From a checkpoint of a small mixture-of-experts model trained on Wikipedia.
Size: 9 layers, width 224.
Below are experts of layer 3 (counted from 0) of a mixture-of-experts language model. Rows are named router (the router's row for the expert), gate (a neuron's input weights, with its number), up (a neuron's input weights, with its number) and show model dimensions 0-223. Each number is 128 + 32 x the weight over its row's rms, rounded and kept within 0 to 255. Numbers have three digits each.
Before each expert's rows: "comes after" lists some tokens at least twice as common just before its tokens as in all text; "mostly gets" lists some tokens that are sent to it at least half of the time. This comes from a sample of Wikipedia text that the model never trained on. Tokens count by the router's weight.

# expert 21
comes after: " to", " and", " he", " also", " He", " not"
mostly gets: " by", " against", " took", " using", " won", " wrote"
router:215115124157076110127128148105103096138178163081137100113064141122115103131104131106135126162148077165109136135077138155145142146097158121118212149161122104101126159113110144123144147071198116142174147122076170148170125150163084144080174060062083140130073100165126113170159160158077101119128145105131125131145115083059153154104105129114161112077149162160086146123171158111152171173110114158144080134150125108119148183139103101109211154152138111132138122082122157146142143121092162135065153137141063116096144130138123062110121092153121112101157170104218101166100133168139095064134167121109199163147139103130171083111125159184177095094144105165141132165132165133056098096101
gate0:105103157142138144105081117124125164124138117121153076142161171195174121116162154157118137134110108179132131138100140044074122160152139111136152152075153112124173143120173133133179201164131084092153160144088097106130098199148178139134111166144084145102146181165162129140107150143102136133175177168140117116118125045143100155179145139137132227129174154145113135165143113129157117197138131132158115116078119125106112144126121150141187162111141181136080109159071095170118107058155156130126151121163115121145171154169117179154120157101133123132142152126195153122191199115095091092148097095028099131190150132112169146174115165176133134072154080174165125130109117150079164130094
up0:089115150135158116043107160154138141129133129125150101169132123133071119117037141122156179113092149139148115147083141108155133146087079141160173103075128106166189121089084085121117089131115116112187150158147113149111139121153144074151157110152101122088066147167101128120149100122149090117146076121136138196086145087155122113108127133072147130108146158143113146099080149145146122051081130134145135131123153124139164072249183148148132127137134121165128132121171114062142180130134140134162130116179079075132140078089105159110077158090201177098084134157054175126094131174111145152160092104120077111104144139084153148155138089039104070177141132146161166142114132141150088133115
gate1:133091108090111106122150098172041165126171082101096140106105172114150111137127179111151103148199154144132112136129100125118043196109125153150152111148081123071059094131158101175077125107127118151133134198100146124175106099138074197165076111131120098190110165121128185102143166134144107154163138106156077137067151184152118166147153134164185072118130122116088129119137100036184175152146144108184128164118184090095121145118054105173102067156099104074122156118131148119153121136109164125174130105098150164116136097185126112134101097080102153103175113148147156142094123137158165144071122202089127114140130118144140145107124116143143135069145127109152105155111129179092134110174
up1:146157156171172126156115118092137157125116105104103108164135138128097125139119097198124130086112170123090085103154111142083111105180136155101113101157144143120150133123133113111158064102074140138106090077073056159101199132090151145127068128121097127061117128136139033151129172101103126111119125140171136054156086102148155110069130151125070162149122180124122098157100131171133128075198171159129130097102090122091080076172144188065087123133067100140133135133116127084148185108112083154131164173200132108156198124106141146096174080117153119139073179091120084130145153127153082092139098066166071151103139129109083135141119110113072099149106140124166118076114132168122164109108
gate2:124106136156119101132133135169126135082175134163113114191055120111082141144066119179108136153153110176085150122144134132108165117080137104119136086147092125164168158120155127121158059079144142115130109092104107115206154116155152101162144141113113162158116088118132127143101113167123119122140146131083171108075118166194115109089059169107146098103165151133051133118135112104125155150151098155114194134169137130150172147183187155155131115180108173165128141098125119184138143130101137156128132195135098066123106169241101099128112126079057132089104112122209083142143052099071065108125132119136103145193157152108117063121112104168148128138133077177164102137112152141110104091101
up2:139139130118170105058131134096143164117125105101099130145117075132097064184093060190130076137097130189148077082158112083158094160227085110144092111131139147118115146133157126151121123149097184114160145146118137131089121130147092107184119150153144143137093087122058164167059116115154134165146116081101140095163130125124118121107179084084114097186065115071198165165119150128171131120093125132120072073083132135099116102110109159136114131120088184127081134134140168114042087156113116124167094168100105090147108198110099090129126056121132153181162162084150123156097105156153119097115092150149177147122108129117121205097180162155105110119101129114126172104120072131139104133163
gate3:144116138127085121119172123138146148084088132174075115111143189159114112119070130133129172143124105159137169112134169093155170158059132125127185168139124155119134151125128119082153109130210135173157109137130094188154103094132154174156118133205141118091170144120183166150139120164128116080096202115150139113111127079137134094124122108129179089168162166186135161164109131100081156141135191133117117165098142109094145185108149102079170129142158097095119120105132144193106100214131102144185087151096115224085129105165136114091142113142164160155158177154169123146146137136101125149107174121181200119115100165141107099125099100069095142083150162163158079105127127119028101144089
up3:139052163104114093175150161146119136091163155145086174129141151163097095081125132107096131120128143136123124111165174094086144172113149114107147155111129148146177093187111111077138086070162154125131117092143127167105148063161120143074134152175118168073161167128126108160111104136213100089121124116108133154172118132127195092081089126115146108139153088201115085097143160096038178137146129101120101134171103128125081128186128110153067163147152142128183119138088153146153091151157153144166098197167145140120137082165129137120093148104170140176167189111219153170135134145155077128073156128158153120145153148155087067134111132068154115145108174143073153087096176166114100102110
gate4:151163131180077161070153059122153125134079094102120124166156145119120097178055164156130091144106091119099129157195159093129088130129144113153161162105100115186184148113122129173120227118104107137189159063139151092126117156097151135102145083099061151070110107169171131110145143202124135178145138169121138105152127092169087133110130106204124123132134118166178150104145131137140118118133169119141121144179154144159096167134139157111125158173157116130161161092154123086196097082155158159140191114110117062071179154108154135122150155136121121143165115117149145096102100167143087139125153109133156096176138056123134132051155169170123101125101136062154076109147195156158123152090
up4:153120096179138152130133084151110106097116095117113179148120156145084149084162106097130144122161136189156108167166165163152049105065149169132169155145126181153104107153124108098148199144170145125174113109126166146146162191169093124123149072132091165107116072077109141117172119140093131171168143173072067101103146123162154153157105157084081073124129120121131110116123091123128150170111137111135146133127118123124139151115107133132134122060049074065092112061133167167152111129151136142116109054112162109144180131127141133134120153146182148122122190100155186061078043127055124118080118126139202130163143073117126131121137164077144152118151122151111118129061160100136147120196
gate5:141166097137126075106070051117151091141141093128158130177164076123167090172112132161107133144111124113096167106109066162156140129151144156115101172143134142193098139088107105112075175093105125119125116116129096142153156137116120125195071123082140189126098113181120138116185132092122110146090086139094087170153138087154156130131089134120130179171134152067147170132185117193149115105115130099101117182155125117091134162158130097136171180066095199139138168169169129197136114200084128167095100110157111107126142064180118125108101168090165139117135157162132109140140173100114157117172057114144172149065115103133106109111185084111161147107081182123150076118080154131097137164069
up5:147130106187077164140164163131132130087123122113144158171124113126116149139101099145152177097130132184135118086161149093080182091136085093126116136111064065127154129155128071092142124185118124160112128138108192107127119112130091103041205109155123128181137119147096104129095095163105143119179165146137145084101087157093088136109138120122150143140085107174109120071077130101096183121070143171137119062097130105170106080095159199120107063174176098139145171063105096128100130059127143104077134122102138189125131171089140130126133069163090110087069137085099130146107097135102108090124161159125090131151085147089093144119112167087130110064170067133089170130179110109143115104173
gate6:115187071110075138122204127119113137146122074140144148165111218142140157135147095150110164106132189164151119135135171122134143118151162101143098112169142154134154126148148173146150108076130084134119107105093135060106120092171131121135176101165110079095135100158068109168165063152104172117130139133154103068161107103114185119107070127086166114124135076173128137111127140178146143142168125150148112126166062108097100153127147156170100082113165098175134103126071106146192104182160133138155154104113157111155129140066082070190071080133105163145110148049152123103165168129122077139103099116134191129132079136164197105115115053120174098175137066109132133135148163112085127121149
up6:156193164077133100066114154113097145117110144094152126154139104105114102160094145181144160123084138144173089114099121124130134140169115135153162090091072179164164150108144149185110136143160108106132113120158093119096113134080120193159113074129138115087111186126113105112184100126127138150101171079075118111087199181143107119090126172144092132105123152095191130103138129119107134174127165148117085144133077097112202069166064122121090136190157141159157129133176080100086190112083105104066161129098124175123111098104106100089130151122178120116140066130102150133123057101140152077087164109101157127165132125095113126162112154107142134134059112113052178107046133073079125087135
gate7:184176163132117167118202137082085131122151138135114102165064122142078111171124115122163114135107092139157117136128164147104121148121172128130175159148135069153119119164104169181157121128174152104096121183122167064160165149149145108201099082146122158155135143101112061138133124120127166080121098104148120096077051111152167129135145145148126055073115112118070122118091159186123093226143133152195148126089127150137122109108125088144159146154109125169118061070146169122146166137139149184114168092134164168117182156110141150093155134164085139104092170132141135202119108187128104123157088118117118147159147084136153059125172141135228115135127116101149140162117140125088200133115
up7:129140110102152121125131147098139155138179129168098099112137095176096114091118094138126112119084077094080126110100126094187170078054130165126132083112140228124093222123100169132168199128106071078163152081139141204165156145162103125074157156134071123097091138114165152142121119120126156118126163137172117108142074096147169150124099120144152143087089133138134108098168130167113133116140131097165091161104170137164166083124048121147075146117148103099177099149169079133135147129136064091134072105135148121157092101072170171150173100102078119129103158119069162114179091084147108130177159129103148085189124155162131135092115191102131122123127195151122162104144126116155085140160
gate8:206163116153121098144148169150125128128176161135126136062117109131109149178089169117159066152127096113113121124127191123160154124105121139128127098191133075161143124161069081145116150134112129194132182112100156188081106079132122137134174116099086126137128124148125138165132110154065099119140071123090159150092185128119119093133133129108157157100070130084168170116127105146112145141095088158124122074106130152099100178168104125098145112221158206209115122146137105139097169089144173087071178156107098161129120090160142150156134151115038102085105112172112112133088096104148084135120090148147130121114144133160117133110083126195161198213095161172112089184127124145082138127106
up8:100125083121154124164167161086091152129157083142158148084102129103072077193065147107157092108110161104219172136115159144084161129132120115091120152086166094090154146168078086116142114133134063091136141103088077164129111142185113127129116179122147151136112163094133130129133099178100148139147143137084147169104112163107134138084074164161115110136082096122091130103149138132152115124127061108092177109092137116111183164136082136117092130199174129141211177178171113083152122122131157160105110082160126155107175060137155138155132169146108168123090144151095138149128210097102117161121135166126144044108142097131110199114165128132126119134158160157121173109219136130167194135147
gate9:148109101110107078125130113135134114120149151159042141138125096124123186058132156162141160107151103145105130092111071164115189110118115116178105148121104162140150115147107100109170088131127164182098076127140136124111132102166164111168167112059138114186155083068136163131127192106111095072122134120125139178095088166102146119113129170123139085157123146188163101112107111135110160163082144078131080080173090145140160217177148082111176186176075130149131086120100128128121147122070153103164089090186130129104131073075075180139071150128117130140116129087173173180139121128167101070103099076122099091080163131115115154152083077178081089124177127146117163137157104115118096114153
up9:101135137173143110135182128132071072151134104117075100158158097114141194085045106126174162115115105130095105140167147146095177134125196101215090116155142128123167107130134118110133140138116156194155227113169137173158126129111102099169149129123124170173155124173138141131121198143111131136079138181142092168082161121113105163070112084149139140133117157133159143141079130152118169138122185100137103132144073136175162217137132125117145103098127102148070082158081128139141171131088123127102102099114120144131152089114121116109115167133098108166111189137141103123110119123142035139097105155113087197139147139074162130080052087118090160069102145186150125165190153151126099137145
gate10:120093124137113161160135074086171122150114097128154107128084184171116154145183091121098134181163147054096116165124125116133130155123122122133100110080142156151120086103120131094128156151158142101101129164108156092141180121143096144179155118143147103074120143132125169150085176123161103134147071125131160135207114177130116163089095099194131148106141179089153154049097095144108149112086137161084057188085144108144129125152096162097110175091171138115110141067126149114152109130147180121100106153143034126173142171138139088097139194101097117101119134159096115065127143109164109171088122116077141147129164128245171167116096090095144142175112076115116121145169136148209133138084
up10:155118170198038114150139066163133167092162199150116108128188124136118137106128155177122086107103155171086076126170149123101113152158123103123086143137115150115117112128125086084084094116065100167135113106124138144107172147086121136127191162160055113113153180140167188098140123191102153133131111116218118130136103148111159104113072179138120064124171147138155103161127147143123104203094095133128164137107120153112186164086190120132147142141129154169103108140153195117187092107186087078144163111139153155172130135084119096162172125114092087094133126085140177202152128107107066108104171118134121120129164128170151115124093131150144114133116150066150112139089129049107117103110
gate11:113147182064122124105170170139100104143167156215124087147108068084130127142144119149101128162116060068151057103169109120102104149133173115168152109122088119132144110110093184135096169125174133166130096155121175171101201128142133125124135072156112115121150170155120103143080131144162156164153135123135058149133103109175124132155138072168171158126115108132136125158135130129117116127120098101173144150198132087134099207078127154090165139200149156074174054091072155166176136077154137183132172118163145080082147159110103170148100114138112106100128111099107159143102133206113123139145203110152147112126131133115132088138080184153157155114168122150126142116199131074104169152103
up11:153126089105113120131068125098137129162136114115166075137126097142129138147144081125112116122116173170111184150169112114115154135166142128102143092170091161103082095167106126101135074102080159142135135166075102121124088106080081113122139150128094155103116110110138150155144157081187135128164120062128139099118162083141096172130090146120127190074140168109111143109179125122085106111121062124166094114101132071083126028064135086121049114174117187100134150112137143132051164104130102119108118111122118151173143109097170144092189136067052159163156106129098120156206122089140163112128115142126171079074091169094077111133179145121158115138097095150069104106065086145168107093174
gate12:166166149150039134116141169092082123069105155126154126112127148160158112102116170145106149078112110140094115145167138148148116075086223112149154165126096096165144105155166173153122169112179119150233154136103107170161094106142140146100062136156082057154179172143063140165124126055204140090101146121138091112099174090113089131105144169111145132182123160111131122158143144155116093090156126129123112073124158108166073162148102148139158161069174121149150143168148088132150129121148140140167164089143117130135096116125120182157121099113125125076123154040122163137124151113088132152166094128105184185120109117173183107095109090174173139154115181144124119156168121159152150168145
up12:096121127112107096153150141129131112135146106090084151151154139092124152125087128086086116092149188158162085099170129154123104114122148155124114142112202121077137100137138135092133109115167051066106109149129162189158173131191121101126165139135111167141079107150103136061197091125074084089197157166117085145107171128138099136132148159127089113128123148161113147089144073099059118120153116146208145139116167124120164127131125113111181153147128073133172122106091102132124190106122158078064057094133132127123079102171086099134149128145109139161133057093093161143134133113153123132218149194123189115142113063096168176110121120087134125091066117184117112137134115182200121161130
gate13:133173129145082093108158134173140132139073114090180096175131104147116115101123141132184151096104093107119150127092136147107159109170117139098170131130087103132192160122049122189137114117104174141137168148144186137060105131147090155098158188119128104158089117127176136158135138088108102074136106075180187139161169147085113103084180083136186140088157130100100149131113051129116051105122125108184131067032157093141144154139135151150171100134159134184155184136188113093092126155168078189114185158096128090099082157113160111121124150124102087109109082129144128129110128122109128063113174131114158131128140136181050101136097080103146159105151138132103107114131185125183133137120
up13:134171175154142113071094101150124129133111067044162088149132126078145123121085179136143135104098151135125185152150137142161115155143159143197138136157149160161156133162109063157092115147155116099120185140126168119135093149135151090081163209093110147172140085136150135181146113135141147123081129147236172144115163124147128134118140184125141076211146134123141157156062091127177055143137124120138138078110115122155164075187127141173070064167105146145200150107178101129104178120159114168107136148130099150139127148087148102104125126115089158111077112145062149106112141131111133093180161094163061118142171122136094071163088076088147141137135095109157093160111137094116128116149
gate14:109126142062115107129147178107127120106135170139173131177157117115089199141107132123109102070125104108127063123112117154142156169114154093160135138137156153146184118119106162114169092161158084166098165171063058117143117151093159166135170124145137146127137132099134153150176215156113072190105122096134165157192176065076129139133077106104165160155071057093131199065108121138114149121116175103148122098089094116137210100151117121149105150134201142170119071065116082131119124152085118139152111103139096074181130168121102096147077129117146135147117208172129145165131117134170148143157142071122109128166069129127131134094076128122171181107105116136139136166129180130136118104142
up14:118172117116076191128097088126100096142065094107148189126104168128158132159094142105107115241075151127124151148176175138087097128119120084132152111114176070115080125102131136153118103076079108086205163105131131134128103115139124190104130120154142107109143129104081091144091090120136095079186196103110129127152155162154175183137088132142111091126146120128182129123132057090124155089151123133074100166109089101151103124152096126140148124104144123111151130160136151108110127134084193211147153103121128144149168053144089096125167118085137135115135096108164154072085178180079175126132090090142109177074124145129147116159189083108155144121107143083081128153179148131101152120057
gate15:139105140107125052102166144109115122085176135078141156127081122163087107116124141152164071125107146107123139061118073162151111113116220199099162074131107179139179146077133134135157113124200166135142171096088139101151137123079173187131106153153156123100088168137130140093129141116175126117125153158118158177161104127136105118107056175086161066142112146168134153059136078146071133167101178166130144132153081179117149175138120127163147151165171143165145079107184111092181150112093097156134116140116158145078167111154130118156209107091127183118138189143154148158142175162121117090090124137127092213167128133134155102118126104130176103120179155092157113088111109125132085163125
up15:184120145137138062109123121095092074150123067151127137168121136140152044097153107120174111111149122081126194088142114149093144135161162136168126074110144166178203098161140135162146167126130166123096139165105183126142135027072127111068094162117151164091147195152149092137154071160121139137085122074132124134137113136178097089131090099141117093092178085137131088178052160095096085098112179106129150132146128120132142095120150137156169188129148093164103086158142104059107090128117049111137112122114110132091105132116154136091106108111117086096116146122097154169069167115130162036108172131160130169115066171106133090143120144120193133110142152152119091122156123109156128169130
gate16:220065106127098156031151111099121108172171143121142148098132159125136089129158126102108145145117107104123169148095150170130162172076202090142117138139080109160116165176112143146127112108171171135108129143148189142136099097197097103191193082133109132168120117120118172134125110171088085130121121139180146164179125103157109064071172095096127081072125104153126094147169164191127116157126071115136145119186071157132118172155137128096094125116157182108097086134141176132154167126141126123077138147072144141126192124112126091102103105158082134163094156134163118133151115115155184065134138102147159090200170094141075115137128205116135125121188121137131140095153104123096137175100
up16:151116114137144132086053087128120186158172143142112132117113148101143084129078071129084156100120136091122164169108115187078105128054089184144118157105120135138135129230094084125085108141147121162060159177132200201109150149143096103169155158105171112129104134128141183130124067119150086111064133143114157159119094129170107130107099148142154113122144122073077150178131116163169171138133114098114102080102130146136114075140141123177065096109145141092079106152078146132135118125108136136114175124204118087082159169066101125118074127171139114166175183151163093143119138145111137100111165138173106115124179150139067104141116184135148159136169158121137101153187130150082156193106
gate17:182148125105138121138113112101114111145148146149163128103129147088122115163110136030085131085105060168118106117154135127182109108184167164098143132160143072156171119093113144101127100107064094138067078156064141126149125123166146164067140113108122114104129120100204132141178154091076105119097195124098140085117119158136146127128128066102164086096106162166130150082163164146133097120141130114076107189096106108122084169147118163140160148209108152176177108149142133121063149096137146184130131125108153127143102113120051095121165086189117121136132071090192140119137131190111136093139173119109173158112164051096092099087165126119143136182153059144117157093158082113138093125155
up17:109181150097084150107108078175139178128056129153161182106133161110136122115114099136104153160085149137092067111107184135125125117167122137094125173134093125117057152108160118118099115086146118144120154120141138132147153170176157100090127113096137098075122104156132110179109115159125182149101130165130137187148089162201140156151130142131134093170149166150112121131103104175040189186135091156072135121109158129096125146144132078084214141143120106186094102154104164058119144145099198120091108073152159110100156096152081078136131092134149089128121117092155136040146073128050126087113147127134135136125085050118128118142152146120090137148118077065154072138098158186134144126142
gate18:143146156131119152165176181176047163148163165130144191139109147088165143085161142115107158152140113168119125096125102175163153097184157127115106121136145108142061132136095114108154182124073137105097122155147130123126132118119127118119138203117071146090154075058101120158147150146094066124117102191104149125084212081160104169160083122163147159105071148110155136169103112101117126193169092150140066144122131108139112145135135171093070152137070105096116106093095137115107100082092150116062161148085098083152106110144210090079115196057113111138101177136163055083147171141110135151089181106140141133131118121153195104145175139144120112104106151134088136128162136113139131146147
up18:076094174107136150122121127138179083103119099183140118165130133142100157078134120171143111120095147133129135181165148059133168138133142149108134158127129093146187169136186159140128122204147157154146202129134116122144140126154166112137116155098185131144151130140108121142187126188255169134159108177187170124149108122089142085138078104132135151109122102115124166123143143109112155115126131190168100118160123153115127073135147145188102124071169107094193122104121102169086103164118131128152075122104103131145117139074138079178175073124092110182103117163114108111113085060177122139114112177182129159182155128090122109111116072082128083141064103139175060096090165125176155112131
gate19:162102149162100072164107145154143115126152148153135163099108180109142141102123139119165111113098097132097098116091133176111133157105081135189151167177153145090109107107140138177114130134171108191105181143175133118183118157160142129062165129103096121107131149221096079107171170077144073135133145155097187102152194167146128192108097174145161144114164084162091234110149157100146122171125113142079169147183080086127192156127140143099146123094111162117061074074094095146175135104122093153138155100155075103129151115145086130122193109175166148159156194176114133110133085120138117133111160144106141158144095141126127136128172095131134118151135154166091174212113127156096139117111
up19:094074119109125141111076122113075124163099112136147131135172068108100094105127154088192174157097084129178047122143148117155132182101107148163080109127195155125135122138127142116068156168175130107138148157156106125153194139154132102078143112114110116173127152162132122153161075176167090133204178159101182121120148133096121168134117146145139147161122138130061196166121149117097121129141146124140164136153189078149225116139159136143139118092045120122147109101079103134163157167127097122101146103148138154152163109140088185196115098147123132103159152180124126101143165154092123221085114145168097222144134137105161135146150149159091137098120174161090102125107114122081137153071
gate20:097150138128111142054122085177121062130154067132119114086082183073146154130093112153129176112139110132063143146184130104102160137146156137097147146155090093165115225192136125139157155099134111143171060107146144075154164088109138108097113124120121127136103134123120104152124159146136132146075145125164135156081055169127148080155146101106098090139135103128128078147075138108125142153192140133150108086073117065135113101115125194205084116124124084178133151131110098171086175081106138180078119088113130139090202167105151140153179122114131131130157100109141154142153145183124097080122167134080125136093117106110110060182139106106118150110137174077144064173120130050155137119159
up20:111162144135163190143191130170109126128155103121200076151143164095125117090166114140106136120145174142099101136127073112108102114141122150121048138153111100114172108156136121118191098124089151110098095142142133069135140074149156137129065117198188117197153068115180133111144142169159203108110099103152087132135153186189147073148165226115117074091151158105119132143113079117174089105115083134146140080099115174082146165160151137142091132149145126149099131177132150141085154115088163100132136103161114119106205093060100174166119150140140141172082116085177123143110146115096114164139088135152117178115171126111144117171183132183081131147162105083119131074147156121154094156116
gate21:159116129197138155089087148160117085125115159146124160102164142137168163134169105076112155140104169102091131133108089131087077141102172093183118127179141096113162155159113118122126113098188141104136138138137129120125130169156180104118089127087164107107175109187063077131185196099102125171173130130111132035132156111157094074120079178126149152102126172164138139147121114103181126105124156107150122062044115127120179146125052107155103090126138099092133141093136110142162152090113155185151169070095146133138081155075148140144089154064156147152116107060104150085147121150138134113084148174079177156098147145140153090147168102136128180147081150162079162123102158126072086167166
up21:117122175150148095129161134108130114092132115136084179133106147084130184130188024149064196143125090073115205072172120093162080081158133160116097130120125094111091134172140109085170100131110137161131143162138135124142097152085161183112135108115093116096142167138134123125124082161148127173169166157177129127194138123155131120078079141158151153143134112096150136175077114120097131074043054156140125075141123114112092135148150092166078134204114144138105129116074114108165171118151109139207178171116102103139156150139158190169131142122168151124168097185135108119173147168094163137084117184132124166127132168101102160119117116110095088118156132153158097114192118164084105117144
gate22:157137166109137133122104150098085116129158132124146101102099158142149112173118173182130156100129122152143110140160123189116158133132128159157149184210109183134133098187122139130169181118151125102158201174105222114129121150144143132082151108119145158098154160124150147111097152168055158106103105158073171186151146087103084115141118124104213112185057082160169164138153161137079142188163164093134152139124147128137145150081115148092166135085161128214080076096154081107155185168119152167164197137160118215123140127169137172122096144115098139125138136138134137164122166140093143103067124177089119146206136162139139104126188127121112150176150142154126105116121139134138147101150
up22:185176145116118136104163174170145148163131175172111159122105150155171140165104141095171111118143155125135160171120169182122161138110163139113138133067150135083151133158122118129121164156098150128160169113059155095085110147114102121110103114165147153089164125141161131164073130127091184151091114080091137156092164131137177170094133128146129136138128122072112137178136189103125095092169148163146061143089136140105120132166088137135197152144151147109107159089130140211145109124154125145106118207157107087116108133186180107183118142140102170143132126200074117169131034061141159115146139142155115192177093135118191162050121142088167094183090170139175122130139184089095138109152
gate23:089070118119134162111135146145154148149129109113095102074120109148138155124114181182132140157147138141136100139134134134094096121103155138161177138115105108119109105078071105153049118163113161159159133106137043114110195096151187146154130166127187110112124154144130147139065131095196108179096099110102127111182151114178095134104147166134180132128102060105143178166162154120141154162197165161129116108101132152157211200096151178125136116170069111121142131178106129163114138134190180125174162118107114103150206126124157128151151125082119168140186171082125153093131143111075089130103127117184147101137153072220087102193119133148113185131155131132096090109092115171110127122154
up23:106139200180087129168120133097062091152145121165011149123154162171019158116110135135122085180198080136113126110176139161169115153148088121165091162140085142069119131140136133131088089126173134059185140129117130047124135128159110132103141128089146119126120141172130089127120114135139136160069201138159114124173157147142107158143136103117113133164104179125122077112081122092154103159152134097180121100090171149068223090141095121164115086162145132112094121110140100107142105122104096107142108108118199163164160130129162074202126096160121089097098141125155140108150128144133099113107118119133165139142087111148087175096083056124183130152117142133112137069110114125138144124115
gate24:138073107133098137239146141092161105125152081183104190162065119145116163152154146098130116121133144125179145135169097120096127101131161084105099177130099096134123169144158127077162140140128104123082101150113139139113182094125138104108077172110185169085091155166145125102116110112135155121131155149148094121103088091124148153097148147100162176174112059149124189115158149124140116152156143131140190182141115159121152154090148145194191138104117180124096103147141129108129090142161174139204118110114168144151143090136148114180166118078169128069108185148094124029114096143153153126168085113147153129067131148100141141146205114103188157184091167134097143116163055159143092159136
up24:086172141189197070067157116084107112133118146140171114062093218165117132158132044096093132103067123147138097162139148143173149120149179124116115127052110139139096128149126147153116119127133155074171164124097084123097097136087088125097134168120107113155177117128110105122178135097151113153141135128172172115078128128105130138117110108122141135147201135101133112192047097117111140126190141172151090113081125103122144155152127135085083093124167083116175210116124175140148129116124106154138097152119124114164136124090141065136078176123122154133121135119191100137128073123155085118134106116116126160183180117135114151113118060078152111106161207087141100191151151204102167102138
gate25:143159111071124099117086120124110100124154118137155146146118065104166138098088096131158086042096140154126138157119105157141117105120122104130108139154182143163146165171144120125095109178032163112137151151111135119104142160160157087157140163128096152070033124099128169151127161099112159208114138148100089081176067092163134093096087168149126153181157175107113169152138154130055117086150139097202185114061133100123152124091139128109127112120143108138188081069122103178110165166122092136109105137158107154176150052099187124155058129161186102178097146132170122122102152133122073084075139176131092102125102150138105091184135157165130115099108113109136117099113140103136147099144
up25:151080110123118096112127101127138102169159116116141128120095063131125161139073120154191091084118112120098061123088139124117159097104116108118160157132205148080167135151100120151138145124094218104145149150108153173132157186169129127103182167087153117142120109147090130108086110097064138168143110115115111140155185102112163143069125159150166115164080192119087134074174112111071139195141153123143137128090127085230116113097149123131142168141149119167173097088081143134082087190100090086152100168115065124158142063143169124117138124115131109161098111158197087109108164077104049056136152136101118145135181172120143126115079151113154138110105122092171156126099115138097152093106
gate26:177096128109079112125139086146150133130146159163161140134072120132093159174204073134185158123120154174126136131166114123160132165203178114151156094184164117121131095112149115201132101123073079163091119117100102200087103117108148122100095117115108113114126145151101107122150157091128169116149202148174106132121109128189162125061107155145116074137126127090133122138106115184161107166120125115107156115149117116134109079160132107150132155125158128168070083082087115103199101096126139089127148147182084150183097156155140129158096144128143073111155088075064113202108173149200094082152129128105175158119152112155090161113160124146109135121178143116072184044055145138106124147135
up26:118078139098149068088121141134078121133109090173063152112135095113151141144133101114189139128139139144215143093142170118125130151102105095169142086172158116142136205162106115157136167122138088129136100137134116118112167097153121143114082119145191116118083149150087077165130131119112104069140193160152108140111116131120071136091111128131173124130145144143088164122147163129072117175106120160120125101159169076139147077093107082133165174132134151099059164073128107168146181116081108150155166166192105153144133145138083085183056063089155132139145133135068100113156174085110096081138100145147134157129128191103099182124151140095141127176227085177058171122149136101078147138139
gate27:128147140102126078094125156112119117123136081154160178156170138114121087131135153100151094163098091098062177098155114130154127136130108085179128156150128140144138158163076059086146079147170096135150168093129131111126100152193119147106196141114079078163143105086152125134100146154096122107138130107090102108105138084106106092110106128085192108137139066092117084046124106157089113123150104140103094087116093108189125152130133092146168088164184190131187131110162149091109150119114078131127103125097129156125128067171098080131068076116130099118118120173136138077134135130068121112094136081092197180146162090105083096167117121133168112184148112171112200129144214047095114095116
up27:163093094125106169169129138176099147102160083088124135094125215099116104135091105109106110165122076136140102077098191078164124090096198133112174117096124167136134131089055164212094107108148086167052128123134144124131078175190179143143130105116142124125097159150148114107117050165144126162159206142115140092098126103133094158059099146132148118141127100115136111152195150091140132177129113104137125108099110118138088113117175099183065193102089086139132098103107150145131192124053197069139162101120080143153125158129172155065117154159123142099126139106152086145135124130116087165179126074131100158102123161107084165138163126119109134142138148120124082169109099138125128086156
gate28:186107149089114140088150112143130107129110164113099098153102136083152112154153196111137159110179099192122158132120111146137102138132160104198136131101185041123129148152112102123165136135148135197115058067138102101091158082117191148158110093134153133162088110096155115129125106081153113111139157109131194138136122164158111133117108029141143116106114153093120132171146131113142142163179120161120164145140136166081152041099144130114124128118101141140111089121140121140087128148122121067155119165092144091045121137122069217039126120149187168117171116112153142107143148125204154145130118071140149118118168083079052163171077147087137164095160110104115118139116099143062110104139
up28:100128075074086160136089115142107156134154121167158088144120093163113094118151137103089140140117152133107171079165167091136133218084154089136124095149152132156172159097142115117127116182149097174128049094175138087095165093091126162140100092094161124151162172083175167142165120130133142104115131158157158123055127101174142059140105082133131116163092103159120090170111093087148186132190165156187121127145185133079140082083111165155096061159113142142161123085106088164156118162075151141165079109144148135124147131108077120114193129152094159132100114152112121176060100096158141179053129101185126096140174123143120169159130123175097154119161080116163152095185140155138159131126
gate29:147132115079105085166102202136191187128084131096129067117116083126114134094148147126133077126107185105077144077129160106087135182161091091147159136136047118117139139129200092135090122181083183136163072145140110177144129151179140165118097123105102171118112078134126141112069131126140108152106177151089153158081145143123138127134156133152159155118074174095131140162171163135073096122160149196131126102132134123104101166149094151150129214199077113093111108084115127140105130087101067151143094147160129115081098118141137071105115139116120120101129167129177117046143166146132175134105105125083082142129158142157133102117169080121141144198166110127132223152142109096078104154116
up29:121089103149196121100111033100100121094119111120169188116152144071129135189077087101160125086125120129104084152168092133134098094140157168159086181137148162184081077172110134129094094109146097101107153122121125151161193141142147049114115129215150164162095168094110136146135134109134149167109106140165118100139128075102117198154096107122158082157137107174154122167120193114104145138147185110104107123121092086160170078122113080151142152182145124135074147244106204116141148148158153080123128145133171115156143117162081156121088080165166172136128088139128148157128131097087079106151116117142123134102120136101114143121147122137098085099075185161160102114093132140074121144100
gate30:160148099152069115075127109056104135179100180158127171123135104140129135165130096123174161085133103184104083125140142151080097183167176176161162152114110176111112187085111146126138099141135065062132181143143129179156135114164086102158124116068144137166121176152178137116101099193184068167156179125132123091153175154119111161148103144098215131157113089130149136087124100148096147113144140167136168126090185160187159148122156134142150115139130142110088065150103155119158159129150157125133136137086153143115127137183078115149097148116117118168134183096126102097197177139131174076151132114154133179084176128181093119119112128083218130078173110147111152109101144127097139176112
up30:129123162063187113125153126116086149104160098184142112169162157157051119134078134099093127119137122195132139093150109148224081070117154131123167099122169120154128131160104157106103168171115130109190086115120123142149089110146090148167097090136149159089151155113098144123122156148074119143088114133163169119144074109123076117162116069110088115071104167134124081070127085080144155162126136158127096192062095118065120090147137097187161136148106097133144146102154064172150102162102157165122099109096086137089164171128126117103115093210144089163134089077121166127107094121146094138157142174110146108177084143124136168108061133153166130112111115099140048130109182097102117141077